config.toml
attn_scale = 0.0884
tie_embeddings = true
beta1 = 0.95
Below are experts of layer 2 (counted from 0) of a mixture-of-experts language model. Rows are named router (the router's row for the expert) and show model dimensions 0-255. Each number is 128 + 32 x the weight over its row's rms, rounded and kept within 0 to 255. Numbers have three digits each.
Before each expert's rows: a language model's description of what the expert responds to; "gets" lists some tokens that make up at least twice as much of what it gets as of all text. This comes from a sample of Wikipedia text that the model never trained on. Tokens count by the router's weight.

# expert 11
It responds to: Of and prepositions
gets: " of", " from", " de", ")", " on", "°"
router:127164070131124164122152129201125138153084154112164110179116118162137157155125068117153148131066144153106088139151116137107099114108122119119119140094208101075114105135098138120118137128152163076144090120111132160128105133085116158149094183155155144082141177164094136135127159140236141103144158151128135147110105092119166082084139174139165029091087124134084153102172043139100090153146137133160165167119133121163187148103098119108156085084152084094139147139124120103096172148158131117107133148120124104108143071152146141108132109127151133144103146125117149157126131131113167099127187062158046111096196106060072097096125137173083140128183122149152132133075080170144169186029121073111114129111137066095128176175115109140111164103169120170110076157114131094152157168078112

# expert 51
It responds to: Coordinating conjunctions
gets: " and", ",", "-", " or", " &", " but"
router:148115099145117127140164100126164152139092151105132101105150119128141111098131141144146166127091128166167150053231133105071094133145135177120128149111107071117171154118150143199129163144149190107139081149153173087147063127121068149161177160135114083096081132158129124134135126135204145109112085172119164131170082051107113113141086181148157125138111105087187068076167109089104140108096114111153078070137157125129152239126189138115130135147109106164152136119108107125140127160120150098152179120141159062146131141144128120089117167137118147123106143041088126146133130111131085069180149149147141114099130148101216118110103164092116065098138177131065133142137129065122120122093148105098112115123163151137052147161115130047126132150077123147143080153125147111130095162186156

# expert 33
It responds to: Sports verbs and list dashes
gets: "-", "|", " was", " as", " be", "–"
router:172181130159164120115159107093157141103095136109062164081148132125123171138208100104160157102135119157188110114095116160086168121120051150100129120106126083110151127123048170112092159106159109066125125095137090162155202124087149140082178151115150136082128130230135117112147122165158162128090117158102130115194112132117096071099140164125117145116121161156199133140161084148120137130112146119159104146093166088097101119127080144171119144101129142122124111131155180051103088083107135132151124142166143150114171183162172135126146092099150097179084156120071035155100169165064086142159124149111131122106085122076164083090116166183187132100156136114134141155061143119122159123122179099128108111091079123156174165080114171079088122127100120107118111114148133052125113148099142

# expert 30
It responds to: Line breaks and headers
gets: "\n", "\n\n", "=", " the", " The", "The"
router:105129118191177165080135099131129211166060095128121147142178136141123188114128070142127140147187113173137149148113111101126110127114095184109122160089153122111150064087136131124130141110127132189138079119057124139096168078084075152126110142120055097114000139155099146138147125146114081065099123141091083142092139112126117065113133143161186166113113114099116158134178150135146139133103117089116143146147145119130140150148093120095145142097148099146101112135182145113093140167137108134113147098143095032096156172156116166166142110119109166179123142126157118142104145066078149060156102084150013159090098103108119134123150165088100134121126141117153174090190070084163162103085112178140155114109106151090100157095122130061124102126158093138098153160138116141132139160076126

# expert 31
It responds to: Prepositions and conjunctions
gets: " to", " in", " and", " of", " with", " for"
router:106119101147119154064163105100111100152138131138141152129118170154060159112114119117053153135099124150107154108166130119045140126183118164124121161118149107195123104120146086100099107075106165090139104125119121125132101105093074142162154140151163115119133112175206140123135161160179186121088126108133129163097127104134165114118115186138085078105095128053160142140194090114091130164107161101213106143134116108146123130134131141160085174153095111147116148127154073087098168197160182118119164094134068136053096084158115129187061129147141160167116133093090128148152104117067152085169140142213082140082102141118156202077130134105112127061148097156141095130148079120151106150147188109146109097107172083109066120119097124127129152119133137132218062152154160148098125132104116

# expert 57
It responds to: Clause-boundary punctuation
gets: ",", " and", " (", "/", " or", " but"
router:064207111149093111135151139140125145122121120084159079134155069134164156092150137135136142112064146130111119028124117106091134120158124127119101137086112083162174064102136123177153161160106181125158117156140138158198124070101100145154153142206118093071117125152138165114078074113157150110122113106104161154145109110142125100205114159132123091144174100057160100114152105133089104095109151099115120150113129124148158171137144110086116119163129111128166102157144159089121093179167185090089209149132160001147131173155098097146092132135126156144116143087062154154115123117141131120145169104171075092165165141142171108131074130074136108088125161123099212141134111073091096101137121084106101107108152097095143142163109115095118085090153099159143103182108142138073095177101123

# expert 21
It responds to: Pronoun he and prefixes
gets: " He", " he", " no", " member", "%", "He"
router:125136173128172108134071146180095158133114125114160096085127150089155132154128146188148135124173140099139181063184120101137092114148091123087153191124147082104125161123089152091072079147150143184172095140144081117112081092111102146105169175124073104122135143144098117163032156132134135089118154142138130145160160151069085041146113159107112044117132092082180072128135130099092151146068116089081157175144128075140133135158147140196080132152185087156123156151158099115151133104101171147105132164152112155189144142148146202101077063157144165118120131143048076148069158170071130146112141146143113098152094151081138110115058123161066095154120174162123127103091090136166119136113153144117118111141164170162113107113088119103111113085104099165149116132135111111162110125159139

# expert 15
It responds to: Auxiliaries and main verbs
gets: " was", " is", " were", " be", " are", " had"
router:089171163169115152087126123108098139178127151095079157170183163163109155142153074085084165130093173182123110092105138163132137089126082088107106148104152154114097133118121119089120150098137086116131126110124092155115120064116107142136076125145167089059115134127160138095108112135141121068051109081126150114125129137097076092119076094166087125125135132132187149144132128126123104079134139159110097104184155137150071126092128127224095148148132093149089081143132138056167070182117135186146091166155118115173155163142119124131155131076095142167130138126069057152165128141095089096214173088080143168094074153132155115056096134152118096068123139139102102106129134147055127159109150096126103072058105057168133176127092138099102126133139085187132088171112137106146116141136137

# expert 47
It responds to: Headings and line breaks
gets: "\n", "=", ".", "\n\n", "\n "
router:061175130128123142074155116091089132174064118078094150130162159142117179108128103161135171082133137164135110143135101145116130095112117185128106135102151118115136130095150119081092181078129137127130116170123122113109170057099146140133110170153086074121023122176116179156091154157108075067124083164086164127165125114142104102060072153151219128120100151083111139101148122133111123147147110138127175103077189146113138173119172133138185114142153112109130110128128096101073169181114123191095103080181147045122174141164112149196101135169073166161094135135073132142106136096145136105179113152126129041121099077162105135145154133136134151080121139128152112145138129066101196100131113161140139099115162115141132091070096124049140136162124127138118102094142113148093126156096071

# expert 26
It responds to: Name-ending fragments
gets: "n", "l", "r", "a", "y", "i"
router:080100121111135139118169104152147095160098152135110086170162154152133148120169105146150136095088138164124085084168083094148146114137105147033100137086091102139162131082120107082063183087112137157136101153062150146157117084141062147129156118132108157068127059147129150162134183151163122121070159077150080147136133165115148125138123152120160089112143111138156098121140105127099107130140162142164117069145120084170178048149147082128076182076103109117155115111122158039110112142177160091122165147143152118093155084158181127125076098125086163166146142115140154186127114089099072141150128166140124212122114120105092111154142129083176113135162110062144137164183113134172127140089120085121142135091195082113060094123083142145148117148156106142093124130126131154141231177119168

# expert 52
It responds to: Sports results and tables
gets: "–", " |", " team", " m", " W", " −"
router:073163095126147147133109099131215090117076159092082134101163139082126140139205131168157143119169126132159112132085126134091158105133092159128120137106083102092164127176074150097074156061115158104163135127104155140131151124101094142103135148130169131094124122212147121165162104121192140126147126144153130153153085113080131059070102187139102088120125133133146140160119073128120152087097124126124129103117096112118102071135092132166116155087153160149115123065180100112160132084110156144136117186166102113132158077164149173115120098132133110112109142107067091159118165175116163145166139150121108130075119120097211074071093154166225121085155153090127099187089158071130146089146179079123119114096154140157160099095106144063134077089064097132164084170067129085139100148141107

# expert 9
It responds to: Locative and agent prepositions
gets: " of", " in", " by", " from", " at", " with"
router:109138099069167104117120110127079133158135143099122135163110144157106155135082105163085165120104157082112078151148114130136085116101129135094141142102110085230144126134117136168108101132131120102142076088084126158122078113063139140137137166184158070099059135132140160102077167119102136066146123124123115145064109127123171170119097177163112081064093137097120090159065081061116094128134147102128180139133165129138112231135057069102159145129117082196091143148141103109091195127192157092102163090170099111069146120169149129113118133125161154107105087109147104162151088162143152063106139143164099136093162136094123113127102157131064131090152121128135061035144060157164140145122176078114099079111149075108107119119099095167120138115123116162172101135151152117127139132134132

# expert 29
It responds to: Sentence ends, word pieces
gets: ".", "ed", "\"", " own", "co", "out"
router:120122138101171163119136144101154118145142090152133128057152148128096162082144142169095175093115132114091130160115066167153123130117136148105066153123185154197174159111127114117117108110097162092132129130140083184138144080102161137165145134142110087180091112153101168156087123143064175154108164156135184127209127186138113083130138138129094149115163127065108102104219150169122081116135144100095183181123126130103096118134079113139156119184140138128084138183119089038103100105093142144109156140166184119104179156166129132116121143129140168142146163130046138149061139165098170031142114117122131089155122147100110077079052133122078136155148090130098141080135158125076181105121182146125116128102132117137163071136077128170094121182142115151171113076088144152142176113102132

# expert 22
It responds to: Linking prepositions and colons
gets: " to", ":", " of", " for", " as", " a"
router:128141122103125154074183120143147102169120144166101127158101112136077133134128084105161166110119141118147170147162131106136089109176142092127137136106164135080146168105143103124101146165057158114158101144191077065149209112081068150150083170121123099243166113166178118122097112133113169127062182141137119139161107091131135138124133117106076072100123115094122149111142155177116067170082118201198154134158144156138185179159181139186120161124111121097100178208141122128133145167122158130104203126107123147164147106157097114157134106135103173177103163137114168177128140082123130106121108156161084120067166181114075087120141119161133132104143039124091112115124127114129114124136193126133130136107103070142103156099108129126150132138163148209119055129173142109101099157129104

# expert 3
It responds to: Foreign name endings
gets: "a", "i", "o", "n", "u", "w"
router:091170131134180146137094156141133135115106166059127117208165120181162164087183131128144109105081138116082114112107109123111082128111150130070089137091118163184170134076132135078090159087120169140092123107080101182149186118114093141122164128098164116129129070148151139125077116119223115104050156156133124118171146167124139137146154126167108036135137116101154144120124104115120121145096157125108113158084199079178185148108104072112040154108089113153137128133129220111174092126158193124130111099169089099109094136154221189124128105130103138152096119143146078147100160107121142140148115145142089081107142070117114169134098135131121116117199138138108140194156131147140125152058183084167084111095160106113133136134092128095116095091139103159144108101110157130083106156110132

# expert 28
It responds to: Final consonants and infinitive to
gets: " to", "t", "n", "d", "r", "l"
router:147102133144147144128137104121122097155117146127067084121129094119061166096087128056091121106125146158149117113117095115133113117136122139108147143095153175226150140073141171086100175125139141090143173098093167116126138102106091127174178149178137129206140131191179137174093160130114143103043212168197109132147115136104196150184122129117098113111141098090177135131108094125098153132112169176164089133112089135174168155165119107133079168128049149135116093139159128131109128173173153095098162128189115140100132125155113117141076078161139159182170151131143181160127133125107121129173120089191096097089124136131139139098155145139119144118140064114089137142182076183173197148106161125127122111095164173125103146087093115083160137054122133168174095164113153134086171144076101

# expert 5
It responds to: Clause-ending commas
gets: ",", " final", ";", " ,", " last", " based"
router:140206168139107121124094095142208135145098119061148098134187101124179136136176090110206158118045149136151078101111092103074120164137097110094113128094114115124193074144127116154126189139110154157146156131144142147135128106102069142125111142163111126070135140135131138071105103090171101125113157179114133142222113161146189102145133130126109092167124135100180132092183127127077102097108106101136081135119207154145084173104144101150135100139082105108131137083164150118152090120107148066154124153129105058125158167157109105177092117113166151141171130105140121144076173133134079101137114087161095090133122093106133091165076138089172139101144123157096194155136159056163098122026134107098123121116179144120179140076110133109143146139118115167136074179159141108111095186106123

# expert 24
It responds to: Table blank cells
gets: " |", "  ", ";", "|", " —", "†"
router:097150168086129158129160129120179135135142134130122122131180102171114126083137103129151140144178143120145098137228107157097186075109130106131120143104102159156104149142073140038085129092130170102148109120071131169114112131078090140141123138103089096160119150159194120134087105161171125106079149095128111163201125119090153155065103218155098064108139128064165099145115063159110152106148124144112147109083110135156112117130063152135074170080118091169103199134112124106204098160157158120124107135133131130114156192146136138144139070107117137093155136110113114163160125094119099113190117169191144132107105092083158093109135162187133092149120091121122103172185159107157133182062196144085147114117110146116106144165087146144082099144119079160174084158126188108136166141125180

# expert 55
It responds to: Counts and CJK bytes
gets: " two", " one", " part", " three", " 18", " 1"
router:185120127087041129125150155170141168118120126143125157192146099148098135106081128086152172146154162180134179120202088122135141120168151104073132144113121052067138153100052118118117099143145140130158099125121140111138125114112135185170123158206091124144138132141070141113127135093187148119107148113182123179114147068101160104123083139158110166131145092099195144094156161202061071081155064123154154049178151116217097189150113112142141110118140162116158137107114086120083138145134136109132177143146116107157127121135153104116109112120110168132118112107183097141071185132133175097133132181120123091135186137106161089123167159115142089131154155073142098147136102097164170188167134188172145145098076172157115135096106107098086129114176118150129110147104112102158148184097156

# expert 46
It responds to: Inflectional suffixes
gets: "s", "ed", "ing", "ly", "t", "y"
router:129239104122164193161120138109105122164132149109113104145122177172130192162126150116139154100107092114092091145169152089119145129161168127124110169126176176022127166111115171089085208111104121105172116118134105096129107135129108171138145162167117095191135138140107124120117095177165135118139182113126156078110120110130101115141120115163192103143123166101117162089190146150074138160111137143164140159102134135186152085128143122214113142160094114166116093148169122118108111136145172088049141070109166109119163167122143130112122161170086172234095167132087107157102118104031150097117149141144086113128101091084136155131070151132109131103104115169164136126149093105170106122080192151126113132084090140175148132116116144105143097174133073171130108138089155152171142163083113

# expert 63
It responds to: Mid-word pieces and digits
gets: "In", "1", "um", " In", "ter", "us"
router:152065111140107119067127098102177209149136118151083183079195169137138135063115103101136161081189124112183060162092137121141158066172135151081077171106098117214137095110115156101078136090112124126153140118075099114110111104091130155106153162184132097166149154163108160141115151129077168120163142146181174148160160144128122114186119147111102138131154139100099129125154135191148122113110156119140117127129210112175124122211100111121160104162035074110098214141075135070139120108125162174100141116113138124140126112166105079112146109154143169129150164143090103154116175143128164116152075153202096133109140144132163123125083112194122109159137118113142205108108131129118145119149191131066107116095150162152168134091113140121145103109142116162143113128089128077103121149086082

# expert 58
It responds to: Word-final suffix pieces
gets: "ing", "er", "r", "n", "m", "ng"
router:111139119053109148141104111139126157193084153164068103086143117139072083122087116122070159111100119085130090081119130143170169114088133163107113180068151130205158165099160104137119112118172103104183132151119184145100139132100103169140159158130125117090108122126128133159067127102166109111125141103114131144192130145053206082105162157112112074075129103111101125167132111056093109094159150178161102139076112102111114214100078153171076109156045133175157090148169182103156100097151119138135154082179106099078108126149128170107084079118151117119147143151145183144134151128119105112152150143143168185111127131111202129162144180098153130113148115108173159163156085155187156124073109113098160098116069118149145120164099167128096104175094103163116124122167143131108130171173152

# expert 17
It responds to: Auxiliary and linking verbs
gets: " was", " is", " also", " were", " are", " had"
router:161140158112152113091093158134107127174107165103096079169154145139116092118087105146132112157222126146108089135107102173132071107146116089123104149098167107185108091120115080124096121081145100098151158101130164146119057103093123141146151139127145090115135150138116146121084166166143171130111115136163110170100142138062102088090018164125095170123101067139134074143123112144084114118143135134103157095180169123127066233119126123136043145192142148125133112110090145067076098156186132097138119161122119100158150172157142184173171132101116140102133102078160124157115100083119149071144138122099112090109151132105158110107106208171111128047121164109149087069176151162125141189066161106145120094093133127150125146131100149174135143105129100183141094121120118054180132143154125

# expert 6
It responds to: Table cell separators
gets: " |", " in", ":", " for", " (", " /"
router:130107135134113144120141136126199096130122133099162116166110125101127094150155108163075188089153115117114102134095133133072173134129132162079127149118060107082165138117024117143118165083104154120139084109050082115112197086036063151136127173097133116110126111158166123147087129073094115120063135088112098132184129098101125109149159153147138121124116122114155176105200166102142130112098088158156143160095087064136107075166105104150104202198103124124210172110179185130113087105167177094173196124125103136159169139152119119198146112071130125164135120125107145152147132112097108119129100119116041200092125113105151110109205132137148127073147093105116127133106155137115126118135122072091116105121121114094094150094104131138110140123123106138153091130184129106064104160109163

# expert 50
It responds to: Determiners and pronouns
gets: " the", " a", " The", " his", " to", "The"
router:084156148138086129097163137112133140140082134091077112140122146168125178116149069083122160151055134108132142123085115122157143143107081145087117127106097124143165145036115057087113098113110108164141159114092107162193226054089129135155181125176094133062090113135137136122123129098169132111103162120168119124157155081138127109146163118152114136090139146119114121158160121114123122137060148087211106124132163144140142107141079063199063165092068074139056132165150117111140111119097138112132098105144100096125136117155140101120117113051152155145146170161158120142187143133118128087184138115192167162134140111115109163148112162155112135095168083132113145221182083153153131117105129170170111127106151114135221146128108130088064139144095066164131094148089137124101177121110115

# expert 2
It responds to: Commas and infobox fields
gets: ",", ";", " ft", "°", " ,", " station"
router:163177204133116098083108088153159133129112146105155087124145147112163141088132097127164152112125125191136140131138122098053114167122110063096132161093140141158170099166109154163141162114111123093131153090099125168164074100094042136159146127136119110120101157140088151087115110084171097122112157180127119163131073161117182126204167143102081099127112137115173095096177107133101112098143129108115123139140203105115050173103149114098153131170094079166147160137136138102116095152113165051160145134128082046091172167167130100187126068152165134100153110072175134153111130127123106082123076113167107110145164110096091093151176170086170137078137117122138131113182135142189096114044141112104093109092160159117109089137094113157144148152123107194120126175180178079128083149112103

# expert 20
It responds to: Table and list separators
gets: " |", ";", "|", "  ", " /", " *"
router:073151129088083166126140145161136140120130124097134140163198093121121152074135096136184139090130116131144096130163110183070103072107148135120109129100114161124103142152076151121097086087103159134153125147075161148089181099069081144155110137150072094160157164164152130179103148144178089100074143102105157149184111063146136081124118187136120093159154130076140127127092092183085102079120129144153152073147108084146137152118065140120110136087092076192102134115098185127194083136142177101090157159114133119115151149146143126180124057066058123134155108093086120158187138131140099140135104177148093101120135075060150145143130134171115116123132142146150154086117151102118147204098182116063135107114147168126105140179096141123107067102136089149163078166172206150115144155133166

# expert 32
It responds to: Range and table punctuation
gets: " |", ":", ";", " –", " =", " -"
router:096114129139071150090132166188186097206113130143093090174146112141117132160119122144134188085156168114145147152123135160120152086162116093144117139104130127105029171128121127118115150076090152133168095125142151114119200108084083137078101144159099131187147134158172106159131186148116132101036149092113121172127149064089150108081159120113116060102182117125173147090172134182108107106099118170175137102118127093136080177138089125136087120151097120142124197133148164100161102133130130111154139113124158118118188132150122104166141118097094141150164152089159166166114141107088120102132130097129112129096163142021142062152160118185125085060138073086126151106168165116085135125128153077122148113126059143143097147119096113158125089146160133167107066137181156055125091153156179

# expert 23
It responds to: Word-final suffixes
gets: "s", "e", "er", "y", "es", "on"
router:139155106115134139090147113142121170144125132152089155056150082140127125101136103141173147134098130139161081129138128110159142131118107087108149148074033063167124170108113109083104151045087161101138132162094162100162174122102072137144142159153143122133108119120150134188115115148126141127109150068095123155202126068097125103116069222108148126144168067160149138101105072079135124085091155155123130114082186069217137134191198105111049087135131115130091095123111125114085068099159125102123093151140138108063146144138139149145117145062157152130130159135153074158121126101094153103121137171129080125095171071057135144111136137067074143106168114132169199144153063129190127126120152096127088101133089109142088164092109136110134145123109134129114121172117137106155114147138188

# expert 4
It responds to: Determiners and possessive s
gets: "s", " the", " a", " The", " on", " his"
router:123183143134157106098111185102156171142124114082112133123157137140081195130136079148155154104131156109157184116214097081120188168137104130106112139111085094108134157126138090113089126083113136139132144137108165156131191125110077149153116138124121108181109120115129134121129111109141129114154195095153127162160117089126173103108056212127163110100107118130167169151175137221120130130051193111143108123142166137130165132210162117156117086126153091184125130138119154101121102122181107119118181104124137113105142188151129139127096124148142161187147168096156126156149119098131141103143148166154090119126156093103124163103127130185119123082142064107114186128181085181224107138112201119181092131098087194115116163093102143138120110155081057136106074156128155136188198142165144

# expert 61
It responds to: Digits in scores and tables
gets: " 1", "1", "0", " 2", "2", " 3"
router:182120102065072098135092080124174170116139144154134134122159127116120133068130140094132138098081147153162127126133095194081167087117160192120056137105146066104101149092097143115112180070116151113134109126104107138141134109103126144145177142124074099153138117124153148113101171115146168109098201109099162119154109071128116119157088129144103110101131078089125109114138162228112095089058191128141125109107187119191134198149123041128150115127124135173148166112124088144168095125120130077101143089128123111106106121158107095146162066121116160135147134107081114151085169119140147147165141105105094131052118144134150112163158127131121057095140133088158152161061128175125198203047162085075137143117135126139136186095097123099158116091181106164195124153173107110103136140150138

# expert 37
It responds to: Closing punctuation
gets: ".", ")", ":", "\"", "]", ";"
router:144152102131109137137140195147131124154105135149089101122162140101109094125142093171083142106126155134091149148136118143123139107103131098131147154118104153062155169129124131172102104120050149115158104156102112134108172097074063133157102137069119087191113140135174125177083119112067169098056157061115142134186152112110158122049124109173145129088188096095097165087202165114119104100128065123173175163118125132127089118141159132116144143204100101185078138169181144140142169147141193103051171083122167104115148054144115126156155148098068150184121154102104158150103102125093118082166128125156077133077161164145076098123105138090098124062138084093132154122103145115073157138125112114127128093139105126166075142077094133150124127167107141168106085095171169127121183168140175

# expert 1
It responds to: Infobox field labels
gets: "=", "|", ":", "S", "t", ")"
router:211119144116139160092141160173165182151068167161126120119143149113120163147123117089043193107170116161104146138099166089109153106185137093091111190120115119072134170116113152071113167092120125125139088086083137137146150119047103157091184154118082103132104108128102099162140125132080135107144135129125107108079161133098144108165172202140151137138095125120063159097168081126139124140128088143106126161132131056115150116146119120117147118194130113125144130136158145113120138101169121082148147147157094096079163100149108156173173110149086138192137135110162172142142099111079120056139123125132000149073137137163092116176188136097112118088101063104121131070142140132181131122117152072125102111123109161090111144066117110081147104107106111132094146140158164055105127145121154

# expert 19
It responds to: Table cell symbols
gets: " 0", " 1", " —", " 2", "–", " 3"
router:129125126142116142122127167108213127153108146106085140074121184095149131124136134117139108122180159123151110138129092157080194086160089158109098162111148112200120179098087117060030133097087175100147126115130115190119214132117128143161180133133118135071132106154148138125105129133086211086085130154121130125151132104087138105103109157154099072122130085095157121177136079159143154111078185086117124115093145135155085151132110128214100134137127152154098164124141077102178094109134133105124129180160103113105122145142163103123131108160192126112106155084132116146086142167063125139149137148088074135085089175085185047158053136176167105117149159089103120182142156126162148110081169135085117122095105113098153168096091138117133075099149132102169061109103127062113105134102109

# expert 45
It responds to: Articles and possessives
gets: " the", "'", " a", "s", " by", " The"
router:170127118103228135157099130124146135136072143076065130176166158144095176117154102133106193110145146185144179140185115130098118089105083126088144156112123057119153100129062094126113101124118089174124126113107157191132201119103109134118154153151095128116125126136175158104148142146188120109144171073117104143158096063143126048131129154112147107076121119109136128107217157123095118130080113134127105115084222129131100138204112104201074126119142108139141101104172071081193119103119144077079135098142142089090137118149118140120130136097180148133148128141106125154144087180130117096161131135095090161210102113204105142146111121133090107092119124131077189151158156105186112111143191166183060144163122106124094132124095100094129104133112098169114138151134138140138170139150133

# expert 10
It responds to: Sentence-ending periods
gets: ".", " States", " .", "ble", " time", " until"
router:147162119122112154126113168139111184154126133136113106164172153143129111138125134124111148111105080159121109195203075184076195180122119054088125157107114156099122172157147135144145170077084120128160194164122131167113183108102071148183149143132162154118089110137122190112084106102133194096140140141080151119159118157105168123136117192155170095093148118081133127138140151129092104111110081087138182123111121102139129014132131117080109124191117188092080077154118151070101146169067151154100147095198164108133158080169153089168141071086117151128161142125130151158089108085123168091178160111143119109115113146158119089073116111093122148137134127149127061124114165126104174133084101179091109121128195159141069096119094143154146115134128136148138094095176130136117127172190087